Experts of a small language model.
Size: vocabulary 12629, 32.2M parameters.
Experts: 128 experts in each of 5 layers, 64 tanh GELU neurons an expert, a sigmoid router.
Training: a variant of Muon for the experts, 4262 steps.
Below are experts of layer 6 (counted from 0) of a mixture-of-experts language model. Rows are named up (a neuron's input weights, with its number), down (a neuron's output weights, with its number) and show model dimensions 0-255. Each number is 200 + 30 x the weight over its row's rms, rounded and kept within 0 to 999.
Before each expert's rows: "mostly gets" lists some tokens that are sent to it at least half of the time. This comes from a sample of Wikipedia text that the model never trained on.

# expert 92
mostly gets: " a m", " signed a", " and m", " the m", " received a", " won a"
up0,216,218,238,186,228,161,242,210,213,179,165,209,234,188,240,224,185,208,180,240,239,184,171,223,214,166,190,178,191,186,226,151,234,191,228,233,215,203,190,179,155,223,170,187,170,242,183,234,171,208,211,202,146,208,184,263,191,236,230,194,187,183,214,198,180,148,215,171,240,142,171,212,226,194,217,177,236,195,214,179,204,200,196,201,171,155,188,160,163,217,155,219,188,213,227,258,180,164,252,151,231,179,173,223,188,203,212,189,216,258,179,173,205,237,356,248,204,234,173,203,181,253,162,219,164,191,190,212,157,182,176,207,170,171,199,193,219,230,242,179,221,230,217,186,175,191,227,164,206,203,243,213,178,213,210,218,207,181,200,215,219,198,224,212,128,219,251,177,227,193,240,194,220,260,194,233,196,209,202,227,189,203,217,266,215,155,177,231,176,203,207,225,250,209,240,149,215,182,186,207,165,201,169,198,187,160,204,180,236,206,207,238,182,174,210,191,188,254,207,203,223,195,220,199,210,134,187,199,174,224,213,171,179,119,202,200,182,85,204,234,189,226,256,199,165,174,199,216,165,235,183,182,173,143,205,170
down0,188,166,185,203,222,222,156,193,197,193,219,215,191,199,126,183,141,244,189,189,185,239,238,228,201,200,214,186,231,200,204,254,237,181,217,201,178,208,213,197,213,220,240,158,211,175,209,169,215,195,227,180,240,237,194,199,197,175,189,236,210,188,223,132,264,202,185,221,163,199,156,267,214,183,161,167,178,214,231,168,263,178,215,120,180,155,197,136,169,233,199,285,209,197,149,192,245,176,169,173,199,229,223,220,214,231,217,231,206,162,188,197,175,193,149,201,179,189,195,244,233,185,167,206,166,251,174,177,240,211,184,222,209,212,127,230,169,179,207,202,192,212,185,169,236,197,181,173,204,191,181,207,183,165,238,201,241,159,181,205,235,295,175,216,199,141,225,196,182,195,199,184,137,207,199,206,229,236,197,152,216,184,211,184,241,188,237,171,226,240,148,258,228,162,198,218,249,216,201,285,194,186,222,219,183,177,189,221,176,214,145,175,249,203,181,204,218,167,188,157,191,147,179,171,198,175,211,186,198,261,254,211,222,202,202,187,177,229,177,218,193,164,187,184,160,154,162,214,221,217,174,249,195,204,246,235
up1,202,206,247,154,202,175,195,202,217,214,174,169,199,179,85,225,155,156,102,216,221,203,218,220,227,249,224,170,222,225,218,204,166,155,177,210,206,210,161,185,220,183,180,194,188,240,175,187,232,220,178,156,191,279,209,167,174,183,200,178,231,206,210,189,157,209,160,195,203,206,162,167,191,183,193,176,204,180,234,166,201,246,175,178,193,147,166,208,221,204,245,190,203,195,201,167,177,186,210,139,177,199,200,170,203,175,217,207,145,244,210,181,194,155,153,188,216,175,176,179,198,205,165,188,245,188,166,203,145,223,190,187,185,196,164,238,201,181,195,222,196,247,238,189,204,214,193,215,231,211,187,222,196,204,118,191,195,136,200,176,224,162,233,168,227,184,168,169,196,178,193,172,216,235,236,183,216,247,235,182,222,187,221,188,239,225,196,161,232,180,211,185,181,195,178,182,215,154,194,198,210,193,193,193,162,177,195,183,357,163,195,224,205,206,195,171,169,272,204,228,197,203,208,157,189,226,173,153,211,201,205,236,141,199,207,230,255,156,205,216,162,224,220,265,214,244,222,245,187,223,195,208,236,223,163,209
down1,179,179,163,207,166,186,178,195,186,197,234,268,211,188,195,205,194,197,163,145,159,116,256,241,171,215,251,215,245,170,182,196,248,183,212,219,203,243,210,230,174,235,190,242,207,232,199,148,197,195,200,208,179,190,200,175,182,217,213,196,195,236,214,213,166,183,240,270,250,213,223,235,163,209,104,148,227,170,144,204,192,210,218,234,201,170,198,232,190,234,272,130,185,214,175,177,225,219,182,207,226,192,145,197,181,209,201,174,199,238,221,204,199,194,190,159,230,226,173,262,187,198,197,226,195,213,235,219,205,232,174,187,203,169,221,190,214,188,157,202,168,200,146,138,207,172,231,197,176,209,206,246,196,168,204,218,182,147,221,138,180,203,209,183,177,209,201,221,166,164,213,192,166,210,187,165,204,211,208,194,126,165,197,239,140,251,196,210,235,210,183,222,166,175,207,145,214,163,217,204,178,174,203,273,195,201,175,198,185,189,237,191,219,185,193,189,231,201,200,275,269,177,177,247,189,143,160,161,168,203,166,242,257,231,156,166,218,207,200,210,203,169,242,196,214,163,223,192,196,209,235,205,183,210,221,134
up2,215,263,185,185,225,212,235,150,216,231,190,229,155,221,178,235,160,218,143,234,190,206,207,206,162,194,199,238,185,203,180,169,209,275,166,157,177,187,276,205,128,165,229,250,203,176,207,192,173,190,178,222,155,242,211,126,199,219,219,247,173,228,204,242,193,192,211,249,214,235,181,238,181,209,196,196,148,254,188,178,218,226,237,236,161,210,245,211,279,191,194,206,209,202,191,195,244,213,145,177,172,211,210,208,228,253,227,182,222,212,195,207,160,183,231,194,156,176,250,221,144,218,197,199,156,183,170,192,145,226,187,162,253,220,190,155,225,203,292,267,219,238,139,194,225,164,175,206,167,169,177,218,207,189,228,188,207,210,190,205,184,169,166,237,161,200,149,220,243,167,184,247,199,230,219,176,229,199,163,212,214,188,216,159,188,211,241,221,199,169,194,209,183,208,198,221,215,229,194,215,171,223,228,142,166,239,196,182,175,204,157,228,219,181,160,161,145,130,201,225,200,234,163,253,225,201,223,214,197,173,170,216,241,194,194,225,174,193,222,211,239,219,188,164,166,186,190,219,205,220,169,226,218,202,170,193
down2,229,226,187,237,191,193,202,225,211,208,180,180,190,194,165,224,196,180,158,200,179,192,188,212,186,221,209,211,174,204,195,186,186,216,200,226,200,188,144,203,161,187,210,218,170,242,182,137,239,228,247,206,195,214,233,208,206,180,149,206,236,163,215,212,258,170,162,131,231,226,173,268,194,227,193,174,209,222,243,128,185,155,169,217,300,184,266,191,197,248,205,207,184,170,257,162,187,184,213,214,194,245,224,207,168,256,206,186,204,183,168,149,218,140,179,172,166,169,193,202,160,185,217,250,193,193,135,177,237,224,212,217,166,207,188,175,172,202,141,231,208,215,146,220,152,181,225,185,180,246,185,252,189,211,174,191,235,185,237,179,125,225,186,212,203,209,245,195,169,203,217,209,253,172,209,168,211,165,202,183,180,204,220,198,222,184,209,153,201,236,215,195,217,194,164,195,167,214,198,169,241,198,233,194,241,159,166,247,180,210,241,121,131,179,217,223,177,230,210,201,172,160,214,193,191,209,177,175,194,268,177,233,234,184,163,222,197,246,235,200,218,188,163,236,180,193,217,151,248,123,218,204,178,229,210,228
up3,231,201,236,198,194,178,223,201,236,178,196,195,152,173,207,192,197,149,170,178,160,198,226,197,200,178,190,247,163,222,216,213,204,193,246,190,213,234,166,229,186,226,213,197,184,194,228,220,157,227,225,190,161,179,229,177,233,199,166,104,184,227,201,151,210,205,165,139,199,300,195,202,232,239,220,235,227,115,167,147,222,158,206,224,169,211,201,114,187,159,195,161,182,222,236,257,230,141,218,161,179,208,223,183,192,170,139,177,229,198,208,233,203,226,181,225,212,183,177,209,248,199,183,204,205,232,254,195,206,210,190,170,237,199,226,202,173,158,225,207,198,229,143,185,272,223,270,205,110,196,189,141,190,209,177,212,192,233,198,203,229,240,223,218,155,206,181,192,225,223,230,194,178,227,239,162,146,194,214,170,209,167,147,231,219,193,217,184,208,218,219,212,188,237,170,226,220,202,244,209,212,182,191,191,229,177,181,194,215,122,205,227,213,216,222,173,196,229,190,162,176,201,211,203,169,228,156,191,207,206,243,223,139,198,170,230,220,226,229,220,174,211,199,179,198,237,183,199,261,192,251,218,177,180,221,258
down3,215,214,183,204,159,221,190,208,181,194,243,191,167,218,198,176,164,217,184,177,214,203,128,196,178,212,192,214,150,237,191,233,242,271,190,218,212,161,205,210,164,209,203,163,222,201,219,182,223,199,196,208,164,242,198,241,217,211,166,237,182,217,235,208,134,182,246,222,211,202,141,179,206,175,249,188,195,227,179,217,204,218,205,188,266,193,175,178,200,209,216,214,249,151,270,174,192,247,218,224,168,220,195,247,174,193,220,222,219,174,185,236,183,206,170,175,130,199,216,204,158,136,268,239,219,134,205,242,188,188,183,233,168,178,127,178,200,174,195,184,166,174,231,201,164,199,182,211,159,248,247,204,125,250,181,169,187,151,229,239,212,209,201,189,236,268,196,173,204,295,169,186,174,179,215,199,207,165,229,237,212,220,216,178,214,193,225,218,185,250,177,190,204,218,216,215,225,237,231,165,230,220,210,152,213,214,172,145,210,166,212,206,218,278,246,196,203,153,172,232,186,180,119,185,234,199,206,189,218,202,179,198,164,243,208,186,209,190,159,243,237,223,161,218,197,184,244,214,217,247,209,224,170,215,199,190

# expert 33
mostly gets: "°E", "°W", " sq mi)", "Population (", "/sq mi)", " km^{"
up1,206,173,211,221,155,212,271,155,179,242,236,201,206,188,219,267,156,217,167,184,256,197,148,210,163,141,230,226,172,198,153,198,163,197,174,212,188,236,157,252,189,168,222,210,181,215,196,254,189,138,192,232,214,235,131,146,216,237,239,229,211,227,207,157,181,226,182,206,182,192,206,186,298,241,236,192,218,255,220,233,218,221,164,177,207,203,177,203,180,179,196,190,186,183,265,219,186,174,206,224,167,161,219,200,170,203,212,242,190,194,221,174,220,208,125,239,200,210,206,230,212,194,174,191,233,155,217,216,235,191,242,186,214,163,168,233,192,239,174,185,208,238,172,215,214,195,200,226,169,145,190,210,203,187,217,177,187,198,206,222,138,235,218,211,171,148,215,202,208,195,190,206,194,201,201,189,161,216,236,191,179,198,178,346,173,160,202,187,161,202,214,206,223,153,167,237,227,194,189,189,209,172,197,206,174,188,187,248,219,209,174,160,260,179,147,211,231,215,192,177,198,159,233,215,197,184,176,207,235,200,236,191,230,198,228,196,242,221,210,245,198,215,194,165,158,174,202,215,119,176,226,181,191,191,148,221
down1,237,198,198,211,235,187,162,250,257,252,207,159,221,210,178,144,194,186,205,195,188,215,151,218,249,229,201,226,249,297,211,230,193,186,223,147,252,205,167,198,134,199,213,206,169,211,247,230,204,206,216,177,178,180,196,258,100,168,249,171,223,241,188,193,209,166,235,190,182,189,179,186,289,230,230,199,198,187,177,185,151,183,192,187,262,194,203,200,157,160,215,169,169,221,218,140,212,106,244,235,214,164,188,217,173,199,264,193,207,228,277,181,205,195,199,184,216,185,215,242,225,203,162,184,214,187,218,190,184,220,235,176,236,192,146,186,224,228,203,188,249,214,243,156,167,246,194,289,207,181,192,177,173,217,178,179,188,181,213,219,172,180,202,201,196,170,203,224,189,208,197,207,213,202,228,180,177,254,196,218,190,212,243,158,188,230,150,138,163,223,222,213,210,199,225,161,173,213,205,204,202,185,181,208,232,190,189,187,172,186,222,196,209,206,216,172,139,223,215,205,193,216,224,191,211,153,235,223,199,204,204,210,194,168,215,200,219,195,217,247,246,192,165,153,222,233,181,184,231,138,243,230,200,230,195,228
up2,202,165,218,87,196,182,220,214,204,188,183,228,218,231,336,213,191,170,193,141,200,222,228,152,181,209,200,171,192,251,196,215,211,196,247,197,192,189,229,203,200,140,176,173,186,209,201,224,183,240,226,205,159,191,212,227,248,199,190,200,172,208,162,193,184,220,167,184,202,166,191,209,197,200,166,189,212,141,266,196,156,196,175,198,140,180,169,210,224,199,259,184,187,172,224,192,199,237,164,213,186,200,208,219,192,205,175,193,181,196,186,203,175,164,254,170,220,193,201,202,204,227,148,258,148,209,195,163,141,170,150,187,169,217,172,177,172,178,163,161,220,205,180,235,188,180,214,167,210,231,254,229,204,196,196,195,242,191,183,212,203,227,192,209,213,192,163,171,195,190,207,255,166,203,225,242,209,161,225,181,164,263,182,205,214,177,202,232,196,245,161,157,212,98,178,238,198,144,213,202,219,244,164,192,168,188,199,180,210,183,257,225,216,192,225,184,179,196,223,238,184,190,190,190,265,168,237,245,204,200,192,206,257,239,235,189,190,152,223,202,219,188,226,185,162,194,163,196,245,208,240,174,199,131,213,258
down2,192,209,213,172,235,185,178,214,225,205,202,267,218,211,216,91,231,254,224,224,221,223,191,152,251,232,179,178,190,180,185,242,183,228,173,221,218,161,286,191,217,241,248,192,154,206,188,145,198,190,185,255,185,194,255,221,188,169,219,151,191,231,183,156,215,226,216,207,180,155,201,241,233,162,246,195,231,204,167,147,210,144,224,177,171,208,215,198,230,218,225,153,192,190,146,215,224,147,201,232,189,188,150,175,206,203,245,192,232,193,192,228,182,213,225,176,205,191,206,156,204,184,156,216,215,164,157,206,150,213,176,199,175,190,204,219,187,229,192,165,189,223,235,195,182,215,169,242,235,203,193,188,259,167,240,153,204,212,249,233,171,205,227,227,208,142,199,227,214,172,188,241,189,198,201,242,169,195,155,198,165,201,160,178,206,177,163,177,214,177,177,184,232,205,257,203,215,154,202,202,195,188,200,176,271,232,136,205,137,203,210,223,235,179,209,225,200,291,161,181,218,184,177,241,166,205,223,202,176,168,222,235,177,196,274,195,194,211,171,194,205,179,215,233,184,204,166,132,154,170,191,213,222,178,233,209
up3,190,177,225,175,170,236,229,169,226,196,234,177,249,181,240,211,162,202,145,204,230,204,145,211,288,185,242,187,167,195,240,238,187,241,176,203,269,200,196,247,218,185,230,219,192,196,167,214,222,209,159,181,191,178,200,173,194,201,234,223,212,221,191,241,204,161,222,174,167,166,212,167,230,188,182,167,230,236,240,170,214,154,216,251,125,196,194,212,295,200,202,236,225,182,214,232,188,144,228,207,241,228,216,202,190,247,243,202,173,242,240,204,196,217,204,193,171,189,200,179,252,237,163,187,184,179,217,223,154,190,234,203,224,222,171,257,224,225,170,177,222,146,240,171,211,177,199,220,212,163,185,221,154,221,216,194,202,133,201,163,192,207,178,223,122,191,164,204,214,225,202,184,190,249,157,195,163,186,213,245,232,227,230,248,129,200,172,221,176,193,192,227,228,219,171,164,210,188,181,182,208,193,210,200,196,241,172,184,187,197,155,236,213,235,188,228,177,232,159,217,233,211,203,153,216,227,187,199,223,192,216,194,193,229,223,203,234,198,180,216,188,157,100,169,199,193,265,223,222,175,191,210,106,198,166,187
down3,199,228,212,205,260,192,235,211,177,147,169,236,230,201,159,124,166,241,226,178,235,170,191,192,193,225,192,196,251,209,224,191,200,173,167,164,189,193,146,195,190,191,148,147,224,261,233,213,180,173,173,225,228,219,247,206,144,229,177,186,191,173,295,154,229,223,147,197,219,236,165,173,179,192,184,201,188,232,244,193,118,208,232,224,231,236,217,150,215,203,154,211,199,189,235,179,185,158,224,195,240,213,185,198,167,203,119,218,184,210,209,212,232,177,165,195,220,146,238,216,187,190,229,190,208,155,227,187,217,167,255,188,214,215,141,216,195,230,220,245,262,228,194,238,186,197,184,249,240,193,185,176,211,204,208,169,205,168,196,189,187,185,190,187,244,185,196,213,180,232,183,189,190,160,214,176,228,212,221,230,218,184,243,245,223,195,219,205,219,201,174,242,238,160,186,246,173,243,190,204,207,196,140,172,167,189,151,140,244,235,224,165,231,174,149,163,174,195,237,198,229,138,231,200,255,149,197,180,221,208,210,196,206,220,188,198,214,238,256,188,182,174,218,168,205,214,178,210,132,166,232,176,181,176,202,202
up4,195,186,161,223,190,161,198,176,160,350,208,203,224,211,171,276,237,228,184,164,209,153,176,193,205,158,205,197,185,179,187,185,209,224,193,256,225,216,219,211,203,171,229,205,213,215,173,274,179,190,167,231,185,127,191,252,240,186,216,257,152,220,163,199,173,122,238,208,207,192,212,151,227,224,193,185,163,232,244,209,207,175,229,116,185,183,180,167,195,185,207,208,183,208,231,178,175,184,209,228,220,200,179,217,204,211,218,185,234,259,159,165,233,175,217,198,215,211,172,214,242,204,175,230,201,251,197,197,126,220,161,180,139,185,187,232,174,237,163,235,172,185,233,180,210,216,224,202,223,231,211,150,180,204,231,232,240,184,145,210,222,198,209,227,202,211,230,211,186,190,177,190,191,221,227,182,180,160,187,216,215,254,220,268,206,253,219,244,218,189,258,194,230,238,224,197,209,170,192,146,169,199,215,222,231,207,208,224,219,160,227,205,237,201,209,199,218,186,151,259,165,161,178,213,200,201,210,252,262,195,182,238,182,194,195,184,213,208,235,235,218,210,199,195,198,190,219,199,226,199,227,270,223,193,201,219
down4,225,190,215,211,215,305,168,205,144,213,185,146,201,253,180,235,157,221,189,176,217,219,226,248,219,197,178,210,213,236,216,198,209,176,196,146,222,114,181,201,230,206,192,191,218,227,222,149,200,182,223,178,208,224,191,229,184,143,192,171,187,184,196,156,157,240,168,266,193,202,199,193,232,224,247,174,205,184,256,215,169,177,242,186,235,176,209,189,178,148,183,209,154,194,201,240,238,185,230,167,211,213,209,176,209,202,240,194,171,275,181,204,224,158,192,222,201,189,175,174,191,198,169,144,230,185,205,167,242,214,177,213,194,211,193,244,203,192,182,174,179,207,225,210,169,253,214,247,244,127,203,168,263,191,194,189,187,187,231,228,183,241,167,209,184,167,177,180,209,192,186,171,193,241,226,215,181,201,247,242,153,182,201,151,198,249,175,221,202,176,181,174,211,223,192,199,170,209,209,299,202,176,262,211,201,193,209,220,226,207,232,228,232,200,176,216,210,223,232,204,171,199,160,255,225,221,180,284,194,198,239,182,251,235,211,220,203,233,166,145,208,198,240,144,172,214,161,257,213,169,219,151,187,200,155,210

# expert 29
mostly gets: "014", "012", "005", "017", "009", "023"
up1,232,162,195,162,261,150,245,253,135,184,179,205,184,206,224,177,214,137,184,215,167,181,252,192,133,182,196,221,227,230,147,243,190,216,186,241,237,231,212,181,172,183,214,260,179,229,217,202,119,234,151,209,240,188,177,172,194,231,181,191,217,99,210,214,202,241,240,164,227,203,185,209,205,229,232,204,181,172,163,215,184,207,198,193,224,203,243,213,191,200,232,236,217,185,196,184,246,216,173,199,196,189,189,197,262,167,215,240,245,296,196,176,216,197,196,193,246,155,192,195,246,189,140,225,185,214,183,209,203,200,233,253,195,186,208,193,198,195,165,210,240,150,177,174,200,192,195,214,178,173,210,188,159,209,172,166,217,230,165,189,188,204,173,173,254,186,213,223,198,197,220,146,222,262,199,251,175,208,208,189,227,203,144,169,221,202,187,164,241,159,184,213,192,182,172,212,117,192,245,154,194,163,221,135,211,173,238,201,180,202,229,249,155,174,170,200,175,240,205,200,153,225,234,173,179,171,176,219,210,214,209,214,219,232,199,204,244,200,253,191,203,128,217,210,219,208,186,186,179,235,220,177,213,158,204,220
down1,190,230,173,146,256,199,212,179,229,193,244,179,203,138,161,164,221,172,177,243,223,174,197,203,205,202,203,187,224,201,146,177,277,221,160,184,181,225,147,246,254,212,179,202,194,212,177,207,191,191,207,180,191,235,223,241,191,187,249,229,212,187,239,163,194,181,209,161,175,170,198,158,217,205,206,141,208,161,96,164,182,232,136,201,149,219,190,225,198,214,200,224,159,184,223,194,189,236,243,193,186,193,212,178,238,204,183,199,230,206,197,219,233,164,245,177,199,213,175,224,230,192,198,205,161,170,151,226,183,150,224,160,202,176,195,191,187,178,245,185,201,222,257,212,154,216,256,267,231,207,253,215,230,156,230,179,164,136,216,217,232,235,128,237,242,178,204,246,208,185,155,154,169,191,212,218,184,201,270,212,210,160,213,226,200,208,207,190,196,190,194,185,198,201,190,214,199,251,237,206,154,208,211,228,150,193,223,275,201,226,196,177,173,240,180,200,215,226,181,219,261,202,160,215,199,237,198,243,189,208,223,198,219,254,146,199,247,203,237,203,231,190,197,194,209,172,171,171,154,231,175,157,163,164,216,233
up2,228,181,227,237,208,158,191,163,190,235,245,261,224,203,209,216,176,216,130,198,213,168,197,209,190,142,227,198,194,184,212,179,229,198,204,209,215,180,213,168,154,181,283,212,188,229,92,204,203,189,91,225,226,239,199,215,216,209,227,205,212,172,248,205,194,178,231,203,181,192,233,263,236,242,180,186,200,197,227,216,209,185,234,188,197,257,195,218,207,161,212,153,235,260,242,191,178,160,223,219,195,204,163,204,204,228,182,156,227,191,221,182,190,175,241,165,184,188,165,199,202,192,247,250,298,216,162,196,194,174,192,161,238,206,180,216,194,204,207,218,141,196,178,240,174,225,172,163,215,229,223,265,154,194,162,223,234,179,235,214,185,223,150,226,183,176,177,231,207,209,216,170,211,221,164,201,181,234,199,206,189,218,200,187,210,186,180,163,136,182,185,214,152,162,193,192,221,200,202,123,202,260,175,158,203,251,252,187,179,220,230,200,232,215,232,209,194,179,209,184,232,199,219,144,270,181,200,215,222,159,223,155,218,193,234,196,230,227,210,183,235,230,190,193,202,220,210,180,187,208,232,265,208,209,182,152
down2,125,177,160,147,181,205,203,150,166,231,202,190,232,185,207,229,200,152,233,210,240,177,150,219,189,179,202,171,191,259,174,216,192,198,212,239,204,225,195,237,186,206,234,194,208,271,214,170,177,190,194,229,243,202,219,245,182,180,204,162,235,196,202,177,232,222,179,182,169,169,175,182,203,198,222,221,204,250,139,217,169,191,223,153,184,220,134,195,215,231,176,240,200,217,173,205,223,160,173,221,150,240,257,254,262,174,282,173,200,202,187,152,182,259,197,205,190,190,252,240,182,217,224,171,232,170,226,174,208,185,211,205,232,179,190,188,157,181,205,227,191,212,228,167,183,125,186,194,218,261,214,187,203,154,136,194,206,142,180,222,165,201,213,222,161,170,226,230,197,197,220,197,200,185,186,178,172,206,210,249,238,201,219,225,188,200,186,182,226,145,104,179,230,181,199,197,235,170,197,245,182,222,199,201,254,190,188,172,211,194,193,218,152,182,193,190,208,287,204,159,190,228,166,192,214,178,200,171,291,217,192,186,224,191,188,164,199,211,185,230,165,244,223,217,168,200,189,214,223,183,227,230,268,168,159,212
up3,208,220,198,205,241,188,203,197,164,209,246,160,214,215,193,235,216,156,202,137,157,186,214,230,167,210,200,222,278,244,215,94,195,166,207,214,228,186,199,205,198,220,189,208,203,182,181,199,208,223,225,200,197,218,251,207,209,158,232,232,207,216,184,235,169,232,222,186,164,212,225,212,196,161,144,215,204,177,209,283,119,221,232,172,181,197,191,193,188,196,227,152,259,214,238,228,201,241,231,246,211,209,159,221,217,202,250,100,195,223,218,239,186,171,223,162,196,202,193,163,220,223,186,196,196,216,240,181,207,269,247,256,223,187,216,223,222,148,178,204,224,226,248,235,198,217,180,183,227,174,211,159,210,212,277,205,184,180,175,175,218,202,198,159,180,163,206,192,184,112,240,205,198,207,198,208,171,150,160,187,192,239,173,229,254,214,210,182,187,159,190,203,249,166,180,184,191,232,191,158,178,186,179,206,239,243,209,236,158,181,183,208,168,194,175,197,253,239,209,191,238,212,162,182,248,185,207,200,198,193,167,232,214,177,226,227,258,222,178,225,207,161,233,135,218,244,199,204,204,233,187,180,188,239,158,208
down3,165,201,153,203,222,189,145,190,244,227,240,188,227,187,211,190,177,206,230,179,247,210,226,228,206,232,179,187,218,225,181,152,217,220,166,136,225,177,225,229,196,147,170,162,196,236,174,225,197,150,185,224,248,159,189,189,180,137,198,197,163,125,227,199,219,206,194,162,162,210,245,167,218,235,228,197,193,221,161,184,209,193,234,148,136,208,168,208,268,222,193,206,179,217,223,195,195,186,237,172,224,164,156,189,219,248,226,104,179,184,199,251,209,179,190,211,244,137,257,191,198,192,159,210,232,182,230,207,221,167,191,193,215,209,224,162,171,202,192,158,207,203,195,169,224,200,213,231,217,152,229,173,198,157,176,168,194,181,239,226,204,217,191,204,184,222,170,205,169,174,219,203,246,222,160,152,199,211,207,211,162,202,220,187,163,226,210,247,209,153,190,248,179,183,194,219,203,175,176,203,226,262,232,194,216,251,190,215,224,220,225,217,184,205,252,216,174,165,231,190,168,209,220,266,143,207,168,166,226,178,117,213,213,254,251,167,207,235,210,222,156,187,218,185,204,145,231,171,202,184,175,128,235,188,237,250
up4,201,182,220,189,147,161,197,205,225,148,179,210,154,208,214,173,204,235,214,235,192,173,185,198,232,229,264,211,194,195,179,305,198,213,186,213,201,155,175,222,210,219,175,207,215,149,181,179,219,147,197,223,166,170,186,205,233,252,198,210,184,203,209,191,161,188,173,171,206,154,210,174,164,178,225,229,185,246,192,173,231,210,194,222,200,183,192,233,221,206,167,138,200,150,179,203,206,155,223,210,223,238,175,216,166,219,201,217,176,221,210,229,171,199,207,152,127,192,213,140,199,166,183,219,252,181,164,211,198,212,204,233,211,269,159,226,216,205,168,175,206,211,176,155,189,206,199,184,246,214,202,209,196,220,198,203,214,180,243,224,201,203,205,253,172,183,141,206,146,213,180,171,206,245,201,188,193,236,130,179,253,189,174,211,229,183,199,219,196,156,240,200,247,161,193,196,190,189,140,229,223,211,217,214,190,195,207,299,230,179,161,152,236,333,158,190,230,187,167,201,192,228,180,257,160,151,250,192,214,222,188,206,186,193,209,178,223,184,174,242,191,223,215,167,198,195,194,196,212,144,254,204,208,142,236,211
down4,183,200,246,185,185,236,203,226,201,257,243,230,246,206,213,208,183,186,173,180,234,190,246,192,223,223,163,201,173,175,213,179,174,202,207,151,242,189,245,209,230,177,195,172,243,200,133,133,222,164,227,206,190,158,225,203,191,189,193,212,142,209,175,153,170,220,178,250,202,193,193,198,207,213,224,200,112,154,214,221,177,199,220,224,191,181,200,228,216,188,152,174,160,206,216,239,142,186,212,168,203,183,184,144,168,224,184,241,193,209,210,212,213,203,186,184,161,215,273,126,212,189,198,242,261,242,240,180,182,242,154,253,151,212,219,241,237,190,152,168,178,200,180,221,252,242,214,223,208,229,231,236,175,217,243,238,225,234,214,189,203,170,238,182,201,154,209,180,221,189,172,194,241,215,175,255,169,240,158,201,158,187,240,203,211,167,180,221,216,223,203,256,211,176,211,222,221,243,131,155,203,171,187,192,188,242,226,212,219,188,232,145,200,167,159,193,256,186,192,251,220,196,210,175,201,158,190,138,180,123,204,218,188,145,200,205,232,204,207,165,245,192,223,232,190,145,217,186,180,205,192,243,215,186,213,177